{
  "n_layer": 15,
  "moe_layers": [0, 1, 2, 3, 4, 5, 6, 7, 8, 9, 10, 11, 12, 13, 14],
  "n_groups": 8,
  "vocab_size": 8192,
  "lr_mult_o": 4.0,
  "lr_head": 0.0054,
  "warmup_steps": 200,
  "decay_fraction": 0.77,
  "train_tokens": 549600000
}
Below are experts of layer 3 (counted from 0) of a mixture-of-experts language model. Rows are named router (the router's row for the expert), gate (a neuron's input weights, with its number), up (a neuron's input weights, with its number) and show model dimensions 0-255. Each number is 500 + 50 x the weight over its row's rms, rounded and kept within 0 to 999. Numbers have three digits each.
Before each expert's rows: "gets" lists some tokens that make up at least twice as much of what it gets as of all text. This comes from a sample of Wikipedia text that the model never trained on. Tokens count by the router's weight.

# expert 11
gets: " |", "e", "|", " from", " also", "%"
router:460515412552482529561459475460483493475503564570537453545618469495485504493531554525500588525421489507576526388549501569487439495548513591432443417523479579507488473447540589523359451501529486571417399546517471440496544528560503479464459531476472552538418482491477502511507499487507521443496431437494518545563469584514467524457578518563460424414609495540503483465566475445468434557556593552527454480472437474475481451552539503450506483432469474432458577491394480496424426395539421468479595516477462570549497486464518492438445461421557500432551641557514435565496571536520500487545574552533458533584486425503509501456497389445509551519508546472516542509463523486486445499499469521499495429429431478535530418506477397522457580524452467483406549412549444563500592485547533
gate1:536508469483482444518582547541509561497454555534458490571560557465479484575416413520472437559448520501522471466489417566507443487592501580559412516428510456589422500543499512517469475413458489426459508522451491480556466524468535501489570472477541479597565369481474548580497446472411515530447463597458608399504507513548475582490539556464418430504495493579596423500523536528437490478507533486439341469487542564425478534461509551518470592522538504440411442549480540452462484508580550590561477454519547472449533480559476454511470453493463553514570479450547470557490452505476439518447536534486462609436545451420533582469494512521459471529458467559520423589578465565531419570484562511549426523548426460476517588478465468506484442571490474424538492507460578432498567563548480
up1:557477538534434425420472453548486513515478542471471498578439476492565544446437479477535586463471544510537496531487546516386461604488432533503569449558498516600476544517494497459471605489545455523479539574489480533498572489457458510473510480488527454511409622457425578498513533528546527562509396488490551484501459465505562595478489437524544457470444486434515465482467466499535515507539544409407476539516557448510376513406548489444452431480529504477480491489474589485610462567421490454508511512559489531557574484445490507529453435487441616502507535499459492555492556537488494540447422521489421413562529429654521501376547473536491464522446469508536440497513467476406548520499467544458429488476480659469539455483413569461535533432533566383526497570637521459485504538561493
gate2:462565524500500538454438538498546474512588480512437528523554597474502487427560513515480469463559475510448501393515441543581403477453476473502424457505612623547525541582459610450439552554428552491486558446573508576520373494537472533509542481537514494511448529524510426528514548553553501557564482370545529459530543542560465466572418478514566503450526545464470515528499580455527464505558502477592534574451484525523439505369503575497568546486526393500426485627489526507469522431534440510435406570560419491488529492452485424432577534357507490506458482531583518507521542496471499503531568578559458483518527470456454523537512500557417553444536456456491478563474426445534420506509564449520555551526489488444511501525524426502498417557475580568489501501486467497438427530525388
up2:480497458443516545484494514468542473564496565507453552510475507431547509457505489501435574509533437450550458546546603391529529493529461554490476517461466462407478607551463468397489590524534459581520509485515455571469375436497577449485647460481518568483494544533452520579494572414478501502515547532516557546446495535509499531501600529410587556484408532519510548552552558498401560561502556485559533526502509422498535459519524484415548368504500483473517516486492489608572534543495458509425471490421486451540600493495441519522448459506474371555546528407498461506409475550510465518523552557535359493358508447506441424454463548485487463474424434531548440496514548539502587558470502631509461510449469510455487465488438535496427497429541474489541580554491469523553462500455458
gate3:495594439507474512576534515518501480566527496423554569488521587519472499489447522564534523470472568448562482418470512561430478577498428508544411465377550499460353541518432556554466421464535562566504478500444465481495591537599562552446434566582512516586549480447566517509555547433544550525510525465468499477447481477535488549465442476524459512474464435441460437421532546536449498425550454397478453394466459484589597463513535526554470485476550497537374425440491506529457594547509475516529421455413418527529474548449580567523416633462568440529433503447512512461498518546554585491453524521478499448498488474598451500496490424590552486487431414517459453495555461548520513518577460505502414551419523500537551533508456577574486497519510472486432485432481501558478515527509458
up3:479506475473592456457498475529613420533474461493497472554493511432363433520496567474550464501535491585571518478491479495556500496609419469485479499503463444453459469429498498489459403561433495494436510409503555506532521498468442560498468472542533421494576429464494561534497439478569516448557380517426432548529552572502544498507533491453536564441486488476415546514568509503549537426441548405451464431466511386492485451514466467498515481523514606457517450397609460465521577468449446494486465495488597557545567575557450498517497502428436606560476395512483441478535513518562566484459489534406567501465586456508542470535568583564404459483520523464432413510451464563430548547470444562475453415583470529497609526467533530470552471515517540548485543598547526444492511523577526
gate4:422494499421500474588484572542493508498537438562536512522554539556385604482497464584414467472513542397521486439482469466549514486451491567431566498443478492482449441519564477492450501560478512481536390446509511515673446543384490585499539531504442602538531455555515519487608527500501579528472445463517533564503422473479554531452510546473543527381493582558631488457495414483513497536489506622466559570538494580538466552449532508486531466467563492464457509571524527412466542462481429467460586435557594491472487451460532467475603531444555428554498499515547590543453469473465481479536520490479421567468452522572484514421620443558514530499474471415472501447459493517586505526535492479554465401493520512466451508460608505526503417490493478492460505432521469420552445509498560
up4:529502370385518516461506405392570567509444502554540548436456470532595563589406493486496441536428507389550523532538493546520450607489510501499477523440422543521563493423486452541565553454494566518539583511481467556453505577474461513482502551389573464543452461464549544519485491502512378513530506430446424452405524439471483501505455491467540430568461482466523464469494419526449476475460454484446507539509591451384521476452516532495500466567396409568586530534518518542520608551510457512553571573458443539503512539541612459576513551507611524461517523506479476465566468517527441443467534430517573454476610449495403497494530570513464498518531455501432474477468578541517516491413546558509491528494388446514402444555508511538545525504519531501556509529484508429484465426508557

# expert 15
gets: ".", "=", ":", " /", " John", " &"
router:415455411590544528578454435496459502443562529554528482557517535503476531487556547477539539404498506565530505418503559544495502478492466517526538446538488444452559478507549547556403477566482584601465436489538485451427524588574522571463459583443468455542452461470495379517560447518477550500437452535489476507489448633429538581544488529514569503441595596566414412468581479590495441528573503596585448488465499550452495511491440501541569472450436534446474549499521544535428582452554463582389599450390495424610542552542499480458443568499482497451518487549557426551476485542453542502474494517475487504430474516596535470560388466510372453562528549469492537506487455488484467487520458482498527479506488526602553437510489452536458472547463502528412470529491482488469461472479515
gate14:545401563462499499477471524484516472561578477435496499478601488502499550462585552523505495416499555602534580482553549536438531504478421543565513482472550564466562511547464557447471523618551453533507459507482438499510469500601537506467540439561592514491510444469493414548531580520495500427499500385576506594445501518476383483491484538509480514437469517542479465502550514437545454558458489515471419565548513517433475439490508541452458519430583543517460488532450418506543535432644564457484455412476551479478563472550507439495448505472465463421561477537430490496640359525402553432498484502526555509484567509545542479536537493557461538460645538536561437569459544474481529462477483484485509597499468433466518434559579497545455492489401490466464541576508534465444443504421611
up14:562469579529578515446439545547526573579477385468578426529419549493420491482554525485481465523504485468559546491487512508516497514550508479480520484538599505535542494471518549454446578405513488471558516378501408559545494467464420515542552439516482504544518598548440501518511577424578580496473435564430510472416499451519389535417408469584433396566499513494450550524543435530541519635519524528592507466481598482476569581383504551437565592445599522524517438452585486499471532481454494463515543564452541441452486495478473467520529557454516477503477513430446497490494530490524554530568620471477556530484486548536489546500475501527560475399514482538437499532540453577432491525528459532544575450453462438534355538517426518510533536461503575498417553521566523456448501461522460
gate15:533444544415491567494520483469504445524506524503503554549532489429400412478435463530429528518484563521462437483501449537460514510497487512638514455512500480453452560517492482484480459536485459493545489585465539539574520493483449453401442517472431526548468418529472440450493415436425427513476492442485540570433604485423471552481518365513466450399481526513513501443494579575519518544545509428407418511496452432443428536467503482527467463462514470471591440501660458518475450402522452542456500488500578506503502493559407629485478450453515535469625538525472418464567431528517502596481536510495493454494436479567518421547533484472539396515495506538560472557519433504436528492535447538513454471518574519372513587525412402509498468495568511593572484521463560594559473462523470
up15:555432492491528570568545428497542488423420467583524431493518498491458537480506435492478531505611498551486517432519544613456573513509482474430525573460439492466584449472469478458456548497471495535528448549512497468446474487563473515405456465531462540409500509421493455473473486526495421567442405634533454430535464434467508456444525606496417452505503516486479562428417478402559508447528486447542372532510491551441502491491542534496488533555472530451551509390560442451490481546549515556496583549504494545535486396509550570408461425490485482513512570557467564557504537431417545523576492502440476556508489489420542575441629505435572485494543500611541532466515461474610501386432429564602539462513502470459532427497451538525485539600506469469520498435492531505446557573535482
gate16:524511533421504370479569448593503467539522513484525501521549537465453580537501459487598444501551590467443430563560492463513585485494518491586445440558435554479523467543481502400485488521520540526453481540444468549551502449480512564558495554489480594446491440555552473549533535533516482555495464509481478433572402493562422520474601581604506545558528461632478469491462492447482484452413445481507422519500442529526510477580492414509515539539530560535451496408544535488445492578520545577484574481520539529463513527560462509418416599450462484506533462531544476470463474504571440409571439447524556540578477521469445547504540471505562458488397579481503555493542489532494520551477435474557422525434547518470545466399468478488413497523537474651449470584406456445461442568529382
up16:558577513440534575531509502529577486446481456491583509456449499575457515504440612436448439468402493463570487550531584439467578483490607446473463575507455612529481484481523565458507495543476591567460520434461417484564447533492498547444430505610490465534530527517450547509502536572470460517450535442564534549540501591375418571544582472456488473461445492478580469474515488514533489413541405509496415604445462491524527459530550510397553540486459547464487520523553499447504550474561551517458441542562525496506462459393512436417542616436505556542501593531517546482538537550460466489483412488537505441492517555524459477590434535501501473484485496548469471590468453532478482604470552434385593431483490532519503421436526545622495515500499515444540488475410566483459567494519492
gate17:422513519507453478559445484538475435572456531546487455499450439520581452539560459483551533548440433456473525482582523510458492499443598500524460468446464464501562536453432489508530608594493544495468497378518464397518536559383469404502538583572520502554559560491591515573541516508536538537545498431494531479508415543578473557439529459419498541492440607530480531407547458443431509439502425579588581536514466449478488432507470475580544531512460416540544499484458493421477532485484622566506489471542474369551570495471576502532474498482519526464454465499524508477444455556578568507521451483545554484454433500550519530489484536452535488484563434482583422470527492459449493561361477537460476442533430585424501523478494455491527365533476547492410504464471554552513491455383546
up17:475526546547453407464543467561477508561548513537504526460544468478540585539388495475614381467360542488644503477566533516568485505443432463576528498526478441526529518457536489505600533397503544485578490514455556366532438542520493555378555527541519505539488466416440492510468505415500507494468526539550436415482551518492505469495523560523446520472541462511499469471438541461419473560447557492456447512449516510530532561514552475506480425442472492433488493451482527535555482556502428482467425540475514475534486498513611407536540542462569496365492488449404398466458513516317413529516400554565551550563548454455468400496499513499548474520524437470512497459542533582502450511461538461549449522522584494481541512497493508578540493443487438494502527549494560501538598547431538

# expert 3
gets: " |", " the", "|", "-", " as", ";"
router:394527451545569467456432411512451549417528600524512434544560504542579510529523469495555485404510543517535594468493540467413478457551492472491387523525462450423435575463535560562469536542525519585530424466452407473483538525506433515440529547465559474506479504487416416503537421509396531473447475413480442441543504483428462516491480503515455522407553449530428548452551372430501520489493536544546507498498509533447526525587553486497564443462447514468419510606430552468417588520554472583455490444434477533537412515568523522535499506424506442508574483448469452518453521538424577599455513516453545533512513522580484535548501443497391593532514498549520459572468502486483494472481461486538567482435454508500544503413484441510504423630546512580474587474486460561585578440487481
gate2:503382508406434465499475556486517504460561540527486565512520461562553501464461533509538572586517453474493521520560549583514440485534520350508444496491502555419543472570447485522500439486456425478494550443465577496535547401459517486499492525489470524467517468493522506487479385561522511443420519519506625595481500517410512548506504378494408462538498463485474519517468460478550543468470501526442531489498547441525500526515424467474498493544525543484461497502452414505432424453548498570467463506441638602519512569437428410556610461466429491454537554441434498530428534559462551433469429505638449524424520590488381551554407481519394558538465554497504505489525474557473541474566457455508498479471490536511590474459489555512455446432438478553460530499495562526393535382433460
up2:467466444542452435459537579506475542519630486498542495563507433570430530551465575495469500478461483508501498492540486478552444494601469546506509558512463557512451516575447489494499420455444510536475533469502512506517425487478624467442460464566519548522542477506497530420516496458501569488544538475483476587524522463408451453561548373523508492451524381539456381484452451499492589476533475566548564470513517445465575533507417489558420475428532499465583529466541498548483436535559581535390505580495440587446529439407588534546582484585426521493506478602520521577469555577487516491532556529404468415520493519427462557459404568503509569406494588545504474464433477477555458508544496510508530470420425481518427456466503581577576572490518487572490524465509612451466600528536519
gate3:490495424568515497541403518451453523455590518470559559427404499519535447534477558476440478491427480462543489414531511479436511578516507426459458433518495486525463455403404497525485380527461486429617431504494453583475560598463501489569561507600509347547476486526415485488430601510533515493489588396458457497465586479586499530414523542550572528491474534458409585505466478407481467483542430497497454496583412461564519600509508560503596470558457563492494487468490538576560480480480443560483473565498473406484514469523365517548400529500501399555460412505581509496542494480536540556491435511553546568468535473497462413487471499530563453551534514534514531539566524491436501441556437505474593489484492511572431428468521490537504509507523501472473449548505528464502434499524437
up3:473450593481539588443468441571481496453507480628444449575501571483377521531490479513550538478519578466550572540550501583473495551545575497640469399539541451522439509473495500534572520502458475472480592514517509518392505584567467432538579510441546486527453537512484453470551577549551456413541461482496528379613470564496501519520613531403529518558467501580495489423534477503532457439524424600519476454556507460477435510505571493443549523468514470537387459502478481497473455564503463462428449516466546464479469460544546439524426482437519478574493495535511462557543591486427497514524550502395533521538425483515475560412435588494539558497589562539569461579458515473516492520556426452523470493445485523518510441505391473451459523556452476529471508461597467427594530552525464
gate4:647558484502516525549477535459432426551549447448465452453472468505485539464490489476500596518523552491450354477418407493547467488530489455608441468505507541488535593513510490529523527436442544584394496467515526542478372438566639521452422502494465525543455507515549532566580438613555516567503486479545440445449525573513541492613478463502506500477468474600450507498495518514486508438486542565554418504503462552574472467499439572540515543467500528466509413414491465518532524471566534468427594494422380547465494479522529595462480495491540535450492529542508437549523523564534494410498433572495576456586500610534533511566474466475465519443538521601424505544483520446518487430494509494453549480482437455413478651556544542516462421484514532571529494474519534505494480468570456
up4:483452444492589577553486504561435512465550439463516485489438578560570398468487474484506540477491507603543535465476412528491426519480414537504519449524544478501515598513490434584497536524415584504488533508549468540442429514632534396509532379561499477488443513510555553526481484488518502564551558567509520466430565524377529480601461524518459505504492381602452502507498484575502521458505493469561509489548530514430429483561525546485473543480518542459414492521584435535502488485504578487343550546492489464522532530532495542455504477536525544495508460441484437469457555465482571471404403558488497456476435583497471442517501597587568629468545526485511492464503443538471400524426396579518610408452506467452578579487554509520491532432438470516582544467489468555505507541502475
gate5:432530489502533507498485493508465584469434508502510552513525507444396472498383449468464464463513496586427646515584481592540521503545498431505551486431362486417535526421629445486495486473520432466510537516552472563401506527472514516507468533548499441570428543445493562527533498403452485444636468505513578464483429481565436510501499502493482408471536523471501469437496501483493654538545402469516489482487466429502542496500508495482498488549477426514523500538452504414527452486452532468374540466434503465553419508477438417447485483546574421456529522484541556597483524398484516515393443549490519531445563421542470532392558473493481554469421496576483459458475531572437533446540514496507497520626413510379471503545488459547485425502494556544470604492465505541519472513483481
up5:423591459489495482530542450533378485530448425537521503437390584517633430425562475509458449552470505416627498473476524509519461468485471568579426485550484541467453446491449496458472501466487515469520458500495554543516495516552482470526467465475449516559527511521370470557415503447597503579542417558544546577481476455491611466482462559533404499568395575512442535504459474581552537439463484416450452521533512492511403513462537508502480520492563566521547524543445528529465505473443505432429476492501555581502481525371387489528591442569483545480535513477559440494477477503535451514455551561520576518471482498545460450463590502453501404505468553515614395513501499456443519464545545420536464492541448489466568425413553429513450585488414401520510523495547504499525428525527511

# expert 14
gets: "\n\n", " was", " is", " with", "'", "ly"
router:523481474394516568536350474495538497417560513453452494609526529488557438474607450498536546507493520461605498436548544515455408510558479543521377492467548487487462538455545534637497542586564574433495505499562380448566497521509520472576542541397479507494547477451448400512521475535481478454485464423523505488571468510481523443492592522532462427516578474458459497458564444476499461573470524480519500525419533557507492446509491552429563484478539539523408472526434513494443493465508419494393581499420514511604575449517496489413525544448464432444554485434493491571409528470551520554537482470525419559524440463504535467571503406539433493585533493571544561483530488473454505441456485432491577463441465574523524472504440404528500479606491521573431499538495481519527602498567470
gate2:426389463580539574603497501541497491501467448435600477523536522554545518441434454498459547567583499510460565498527463534460542512498461504477564446517500575532591460513447477527428423528503485556478572448534485521528510493432575396579498508493496468430469549436533428444463452394534545519409489569563389555505438553519511532545399403490625491491549428523515594464483528521414594578471501457505482474470439474494537465516462603468533412542541570461523537524480413450521579494443473435477561446509523457568514535500481472446461482555450451524406543530508469517548590501469538524487561542435440500507548489549550553587448510457420584442452445464401482528464553563424464484581472468508481438569500479491556451497513532420524550467544602441498416542514587474510461531495520
up2:454490540515486595528535492375565529527568537474415538579518611523496578527516552534499507476497497476505461461484506534433520501442562542516558512455491415521468402494420533550541488575522373470532593529442506543515494486454476420508460477478487501521467510508443515421493566538537477539484454503535476555406453461502556514592457515491584427469519497448555424465581509426417579487472466518548568452586480508534526512448557496520515455552498485503533555451405457501461471410496504633501533585515544513421496511564390457486582455568539490497448560476509455612497401436472421492525557450551541507557540444445417458485489540389480462458518388492401491495495375460429518481511533513568468457555542474432529515493455587438534443485496569601553521411419470466446474469457495
gate3:445500479566549540485472509469514488402485609490522538505483492460518492573562538522499543492510505438506458457459542517508359430511508418421539605452542503515487567476500431482397435488500514475409484504592501441416558548502499480591407468521463406549516406519493567553523552561525458458389512491441479467540483468480406489527494504551440545503530446500404547562450526471521500509534489581469390555517470504529558591537516649510490470418431514473519475465437554519407465513467496484447503517542444461466494454515420630464483495506484523572454487454480490522492319497533559556403488572490456515500578644549553473517478486550486502511467505522518590477586447486507517451514570432527499550493479457487572618597533507478554469537446458489461497557511569507441564520445496
up3:605529415468619533598391416523488427510542442519492502504488630443440445487495384463573521547544472508518560516568506477520443507461514529540522544432492437540473583431502504519598441541469568480389494446599528495487524521422571571550546468460525389470546566513499478456594406534470547553496528565500523472471510481509477467552501493545558562470487536465519440483468600589556546449502454488634401440474416486499478522498545474544582486462547492445579433523478521549413466486460506468554497509509425480589584566389474601458493417600532481503509559505483537506455513553405447532500511543481567499408546534533500465501497470416483535521469484564516505500538410509454492472528466445542487482590523520435446481503503480530564526459546542491472481509529540550625491544434499
gate4:464452496409480507562450527445517449449521555460579469478577488495460602512542539552465500552435461539515535511630486479490415500517529580482498487559510578484504396462543511563466468551389564496442456515512441600409457489569537478502511470552405382571540610567464487472461523507526482509504536542536543489617554581491498458488514444504577439495549517514564557529462559443458422524506407462504491432522590497512553481569516480549557439530542562516489541582460476568503485521494509502587464453502518462578505410534538509430554559520431447391533551414448356522500454511565522537628484527605443493529483497577452471473478429442502431536500494528551467468427544504478545487524604480472576469486518477476510518514500537430537492540562524543466592570423547451507570577526524
up4:481472503579534507500423535508555538382558494450570504478423514635496463481468469444535558486410478444497461448608508455446401469502484443520522532445504467440508512473508530450459513477466385549476468566368583479526519553447467616532499573489565566470530468480519497525574420432464572442597546458460500477512451559546432384522488450453502504469466454489405557526563495532485470490522580485466494533577441550427520500411449602412470517403526444587455467436531462456451522508523500450425512508465487524445522493399555382461478467497479489504494552515465529416529510615477490487546547527455507513413434596545508478491592568467579500494466492495416516556494433454444431571493507468492416548569527558480436462450485463500492436562542494425503472516564524467492431479491425
gate5:469507574524557497527499567458552536430591520508430509561574558518456563479524604494493448526535502533515445494490581401479473526530419510438408482423494427423563518491565484542501473489463523615479463409516465524543526427515510490531530445506469571459479545596565598536546523578497385396546525468479547517498503536522536494430489556550442454461477516533452487457540478467577600556522484442424555568430469425431443398387515445566508521481544471457500488444500546515434456524503484492522462472425534581504524531536481476413506580464530523502513389528554537530493425535564588511469450571397516567566523504536522557516487382604530520477483531528512472462463494497519518515544439476489451485492570597530533485483624439444554488460414540460629523503508601536490528573448475
up5:594534409534495396470511533442449560461540582460489479412451414479563585589487578469477467419452575609485519520605520484497492577489581385514544570498451456490522595447465561496498430483493517532448496507525491589463471439441463506498513557571410453489442504551566484435485479482527557629504499497459553480516518441399473559506582562462457604529498647602487501502534546459499608496560526462460470535451450512489498517512495483589424454524479564502496502538378576484424502565539443471536479527590472492503551470492456524440584504451593494537503540403474530530503470529466502569565455479505449510455474503581486524531445436510587460449534547500548554463497470503537521460499454548479533403507425460466464532526577523444531472418465478463505457459485528510487519375426521

# expert 9
gets: " and", ")", " to", ".", ",", "\""
router:495487434532471438524457513494538565493428563512492412511499443459549552565502580453514574486499536439565603420501510472449469440467486546531375461515496475524477507522590597547465491641470527469518466496480417412447471519493479514400491583482527491497487564472483508516537524529472557492421492480442470566517546521450544492467503518462490475448609562454448468485519409527476408537552537504550433470482500632447510497465426515446547538358455586445471546571435549494475562466541468575414598458441520493615516511401480589493490537480454464455537557523517461544430503528509605473469506521483437481529488467584532460541479472411435499498437533429477508594556393441511406478490537520542583420442485484543563498450456487462460461604486564542472563490511490609462518461553492
gate1:507545429366472482505532535452555481474473486491454458485515581502567569516482409420491456513506474390430524500426461510468526460501400552506467537601579461482439529505497540513594516539590593500483511569461463537462476423453551515545460581478464492560491493492519505520540456498516456418452501511527562470523474477529498590485464667499506533445488480493452515486551529562512529506539486488447558509465440406549457519477497494498602497516442408512533557517563586532463545495607481497556472470510476505521447479550415503476455491488437496543342491492451594445530536583472518490550494411542509376594505502465505382493531550551461394609502457560485455557490505489498485496577446475418522356521508531499502492453547531665485522529448532450504521393532466474477466441542543
up1:539515579474499497544432460582483535517506524507478460551494572497426510475455432440562367524497462504473502433492618536516533530544475499464438430478491588519476434475493587552459553497500570581458475536566479517554585542508537480510602397513463543529542598564477506504586487556564561535563516378442438428538538511470573566523535501435484491449578473468440468423488510514579539493461517470482603515553473554459546438416474555507446474550462543519459556469528519432548528449489518417480420492519504487545642493410426507368510489412524536509492596532617563507511507446437471486573446537472554579542543518572569515529521571541499445441451458450447493470520430583573526513513489469480530496491509531550506499541472425502384552449542483422529540504465622567509483520457464
gate2:455416599459457491503509512551530416398500477549502462500547457488544480425504532525500473418398484467516475495472559521529589475441443487548446600476570459475517480486546567468621574529538470466492534426534446446451469549522473611466551516499406562571566557467491576532450495410544475434479518521524525474496483536488525518555519524504512537479505511449547477551527519577423520416512577471519519558516531470549523573495539534574591517478454477513534499488515530561548600617433388448439541558485482484552594412522600428498472547475440487549465538564527428400541505475494477572524562516489490479482486494523555545617474527377521540460508368457511555517531468633476525518453428450493447449444495554426577519509566444535547524436510539484468478497406492620523543573537532
up2:499504516514581532495437441559503547523496530407502456463446466517544559458527487496525588505410497423474534498530501515557540518413466405570495532466566528415480593404489460492569478518518449463469496610519494533491408525497518516476477496504547497608534471562419516390442576504446408461510534412542458578546463484490513355466489449488466487457456601503417490516462484542611465509513465515568442535513471561567507554532497532558548582510503535547480394450476447453549421441465483560415557478431640429598476476468564403489450449535487472564481469511547542465480517506473479557545454558471398489418444560478559440573449483437588518464597528524544441524468516436490508488519514516530518470485527594423504492565489384498509473503459546581509573517560523439417507489522456
gate3:522525459483441493505397481482517481473472504460525421515458480500532566475491526547465569494525459581361501554570476512477484466411493432384462489500529479504507559465533524506574447412476466564532489544485431511543479438534508448574492525497612537533581458520409532508495489523481557449456453469585499545469488558430407545534517587538550503554552450451461519457409493568503414486537563532535387548604503463519520510579445542481636457432562474437627542495468456486539533555506508532563603526517487504515372469456420573548536556533414500454464566512500484492511467631465515543490470464460477458442519525465517579470471512463485472443501469394500431420487530526482444493464543352546487500431501476504477348543494509561508474492412494505506569456560516562434564553514486
up3:540492425565473479507536541553441476564543496495582503459463426506502542431558478504536518483487480545405444516444530525507433474529504528425506517511534488516600563576528561435517526481477577557541534545465483551514501524537576476564429471580633469443575443537549527547536531585513510544519457470457434566559527520483502510579476506561533473530531498513522474507462467484427551569446505456501459445465545371473516517539639478468578461468474576426523543443469575441524505531450523452536528592520411602429523407443440504405449508547430521398456502429519577508539498490523501654470536515567510478452442493500489506452560592578461479481507497468533551473521548513474382460513572413530591500540494449473483546581408444503480403534495499533430541510543530447596598454421450
gate4:479552474571569504536433509521503483506538536483499510630458450486494466516493564467427516393562543552467582445566463497459449465525426570465439463404432447528468511561443537586494493431528445415536568560570382555534526473471467586456544494502525393535475555515463458506470514556500566445439424469425497484490550544472387484487591530509504418540528527474545565412470548479510459543484384398510586458466554542568384452525495504492514594517525508452440405507424510418530501519567513502481563540458477506545532483553486467514482490460484443490547433605499517523466424525466529458553499476437487581510448378515503494494546439513423511463493411468493514565532396416512409550481549536471578581462613541492408509484480524483503524437546544550482498483507483494493604423471509
up4:511498444479521406500530442501569527454545562479426489505467485522509494530547548538469482526464450544444549441456483665458524578612455604543418450481507473522484476490459587513479483523492577448488546508468446471411520571495554542519499466491478451458566447438526525458527519532484561477447441514531505379400589479491463487583525610522424538532503540457504516390484466543440516519619402551495523576513517541558451457476460429546507467482516512559479447547507567559484564536527552415477563521559399513544622518575459523458520446473521545457482537621492487534629443486519493455511492398539452506502458597478523512561519559506486452484564508558498468491499514488375474490416499520416580396453580528469550432534438488530517472451572461478512476533484499403455515453428569

# expert 2
gets: " (", "°", " \"", "L", "(", "′"
router:437367478588544556521466427477441519481542544538464525560577458542581548528544538518570522415506532536537554445554436513440467504500486563550498454506431502474523547447503510582451568494423534561560468512511511462463533521572394490465409463458532424541394539502468381541523538556428567492562579429433494534549444479421401511455533486499521524434516472500469399407566502492509448534496513536563443509479451473461507469488520507448495532473485408440488573519482482503406486456525493617434571455459460435497519535496469388451445496460502536446588583499531408559475474543500478477471584457453487510518493486668536510496467443466429510552569566539530490565544550433464503413492468453541635455526459564585472469510513517564474494553505460578521554469464413559521534458513537
gate1:455491463519506449508451454565527456423498578538485555468484433509565600466537535518622566391531526468372520540497474500418506521487435497537483435410444545515538524602487541587505572518452428504501526470447536528454493541525523526480400468498497469512553475454468509497513498491492527552415603485496607515492371501421576534484521487532501461511540563545564507518389484476456559589513528469580461453542492443452471568490542584560418501502409497480531511610496539501426534488492483584514495521545565444579493548494629526618550457475528471562460489458437526485507561490457446521529512578437508468545561546572351450592477541573460477523505444513597439535513598467499478482447493520460461441546547495553494514486502551483536456428538475575475592482567484569511542539474592
up1:555549449520530478494504515458460476451610424515480563543491483549434447573511540460455466521486509528624567540506551468513415618554580416491529520497465417425475533491448484494456457536514581595551456516447488536460468463453578532562569463535494500498389463485585567565578462579553505450536476555453477579450534538541518403530504541481460547464545501497551400557554475438512450583549453439414527466517572501546501513438551453451448498564561487509522530589540413423536576502512576466484435486467516523558516470531481556412439460423505505528513493428519436577457451486587480512480552492501458472491534449467603546440459495505421439526548556443446589504526485437554522548447453503521418503554550458408602483527543482502487475574424430485433443497429519547518365496436528
gate2:495510475539527443453477503542637461486579580506465506588542534513455498557684419539494564444481489466482539529536520517529476495480467567399497353504463444435516445396478538526448444398575472508468474615504516484434564500561443455485515529430487528446434439531461475491495489457516439495496572527571507548467429460461450445515507467395493490516472518532439483447469522469452495431431570464508522539505479511474493399537527393485413483435461476493511542508499506413613538421538402461571455571536510443501466429521549497540457474387593405482443469502438471489428411518454477452432523367474510488456502517444536393462457451476508438532466479441573497481538542459494545585586474479560460457460439556498463476456482549500489455473534441497469488500515493413519461453449541
up2:537465468503404528565497505561505456490436456564453542554559557442482462524448552538474488524397507485528429452449546635546438479495517523435440496518533479537398446512448428416508522538469509531505412495485553534486492421524466445512407537477393498458536462466518496376471569559497549459478482460442541477532527524560594611474524475620498415526452559558559506496504498555515470462527554482452478495538590460556543549516583590461531460422480533458548517541577503547595502551473478421512534556525458545465506541544451549496484414478513407602518604519522482464486511507423456524479502472524540480474509531585452513527494597451427448571523510488579597342502412544588531506508508535495412576434516571514536592515544565436502472513587587482520534493523552540551537498533470
gate3:506514454530505485384457534461484554562512481636570435571565474433529586423514506464438537431528506402468520483539499553583512558576486522429503537445467480581510549505551499553580510493469514439495533501446529534494587501434550486570529534431556485452475505449513543551470467562596538477519457426473521466469553567570481485533498469522427436507434500503433481458536451461500490631464502623475451502509451539461469504451499495475499575463518601526512516441538434499496579439485509517441446554505482404433497463534558484480477470548565520474557572593537457484537513458421450515548519521580587476507397413404496552500506483524543561404591513402412366483486453523542606534532401440473551505513534582490522515524415449566514411427500491484532528554444505571480513550464567
up3:440408407489516539515498547518580441518560529544499441483492456435487446447536578631500528466411500440528459552543520533595517592472480531595572486554442529581586458457502527564471445457605488482515559572494420535510512544537506429570573521452458543500378553511507502456536395552564553411545475532463478532521486478435507531438465513454619513417588473453521462525492578554533520525530519510499512571457474532438536501485494587488423534495457478502593389486437449465490527557532576477495486490573434500488472534537482566491459443474450562485533470442468487536484508500586422446456542550484468540449409638545499497573490459498519471498524493466504492469521491408550547551544553578431609517456481515532435577472495413524460483366503552555527417520481417474566503560470505
gate4:487547553397574482497478447511509435475487456499496396446473477480508480457449471509548536459483541515477559482531490429464478515388511522478521533546441528558476465424415485554498505511497478592569520498550417567411473531578486455495626475563456491515428461539474463579522528529555538464374457470415483468577449551477540521412424507487454484469539527462460447487460507432488430470522501525515418559531470530498560554415527439426486478554519595450518457525548546508609551503514511533489394436457429587469455489381527459606416480511552482472524506506478499410408533486481622453529393403488467463533539470500484455538456480499486498529585524488629580507588486401535559519520513489471575563427437525515526499567528590515468545447562433552477496459542406474535562533517573
up4:495459552500478479480500465487488500459465449382469552515422482444503547483499597484507608477560586515528547449504544513488492575442434559486539596448412495588475455534422472455440549517513384471580550476478521394438461532472530474467408473578518439474483549531430518462420463539453543463546474477494554416468428495441547507495498474509502601525435461404532561408488508529491504453531498510480428522446379509636500431446528564486479557465483612467515468523513465561527568538368515468486455538492574480544528453536501479500476469527447567585476559505503462615412517469473586465560522424536466460458423425543454565429506555451550518551533580505532491453537579518557587536497552542460501450496483535503430551565453498471550519528547455553506574486361568534562510486528531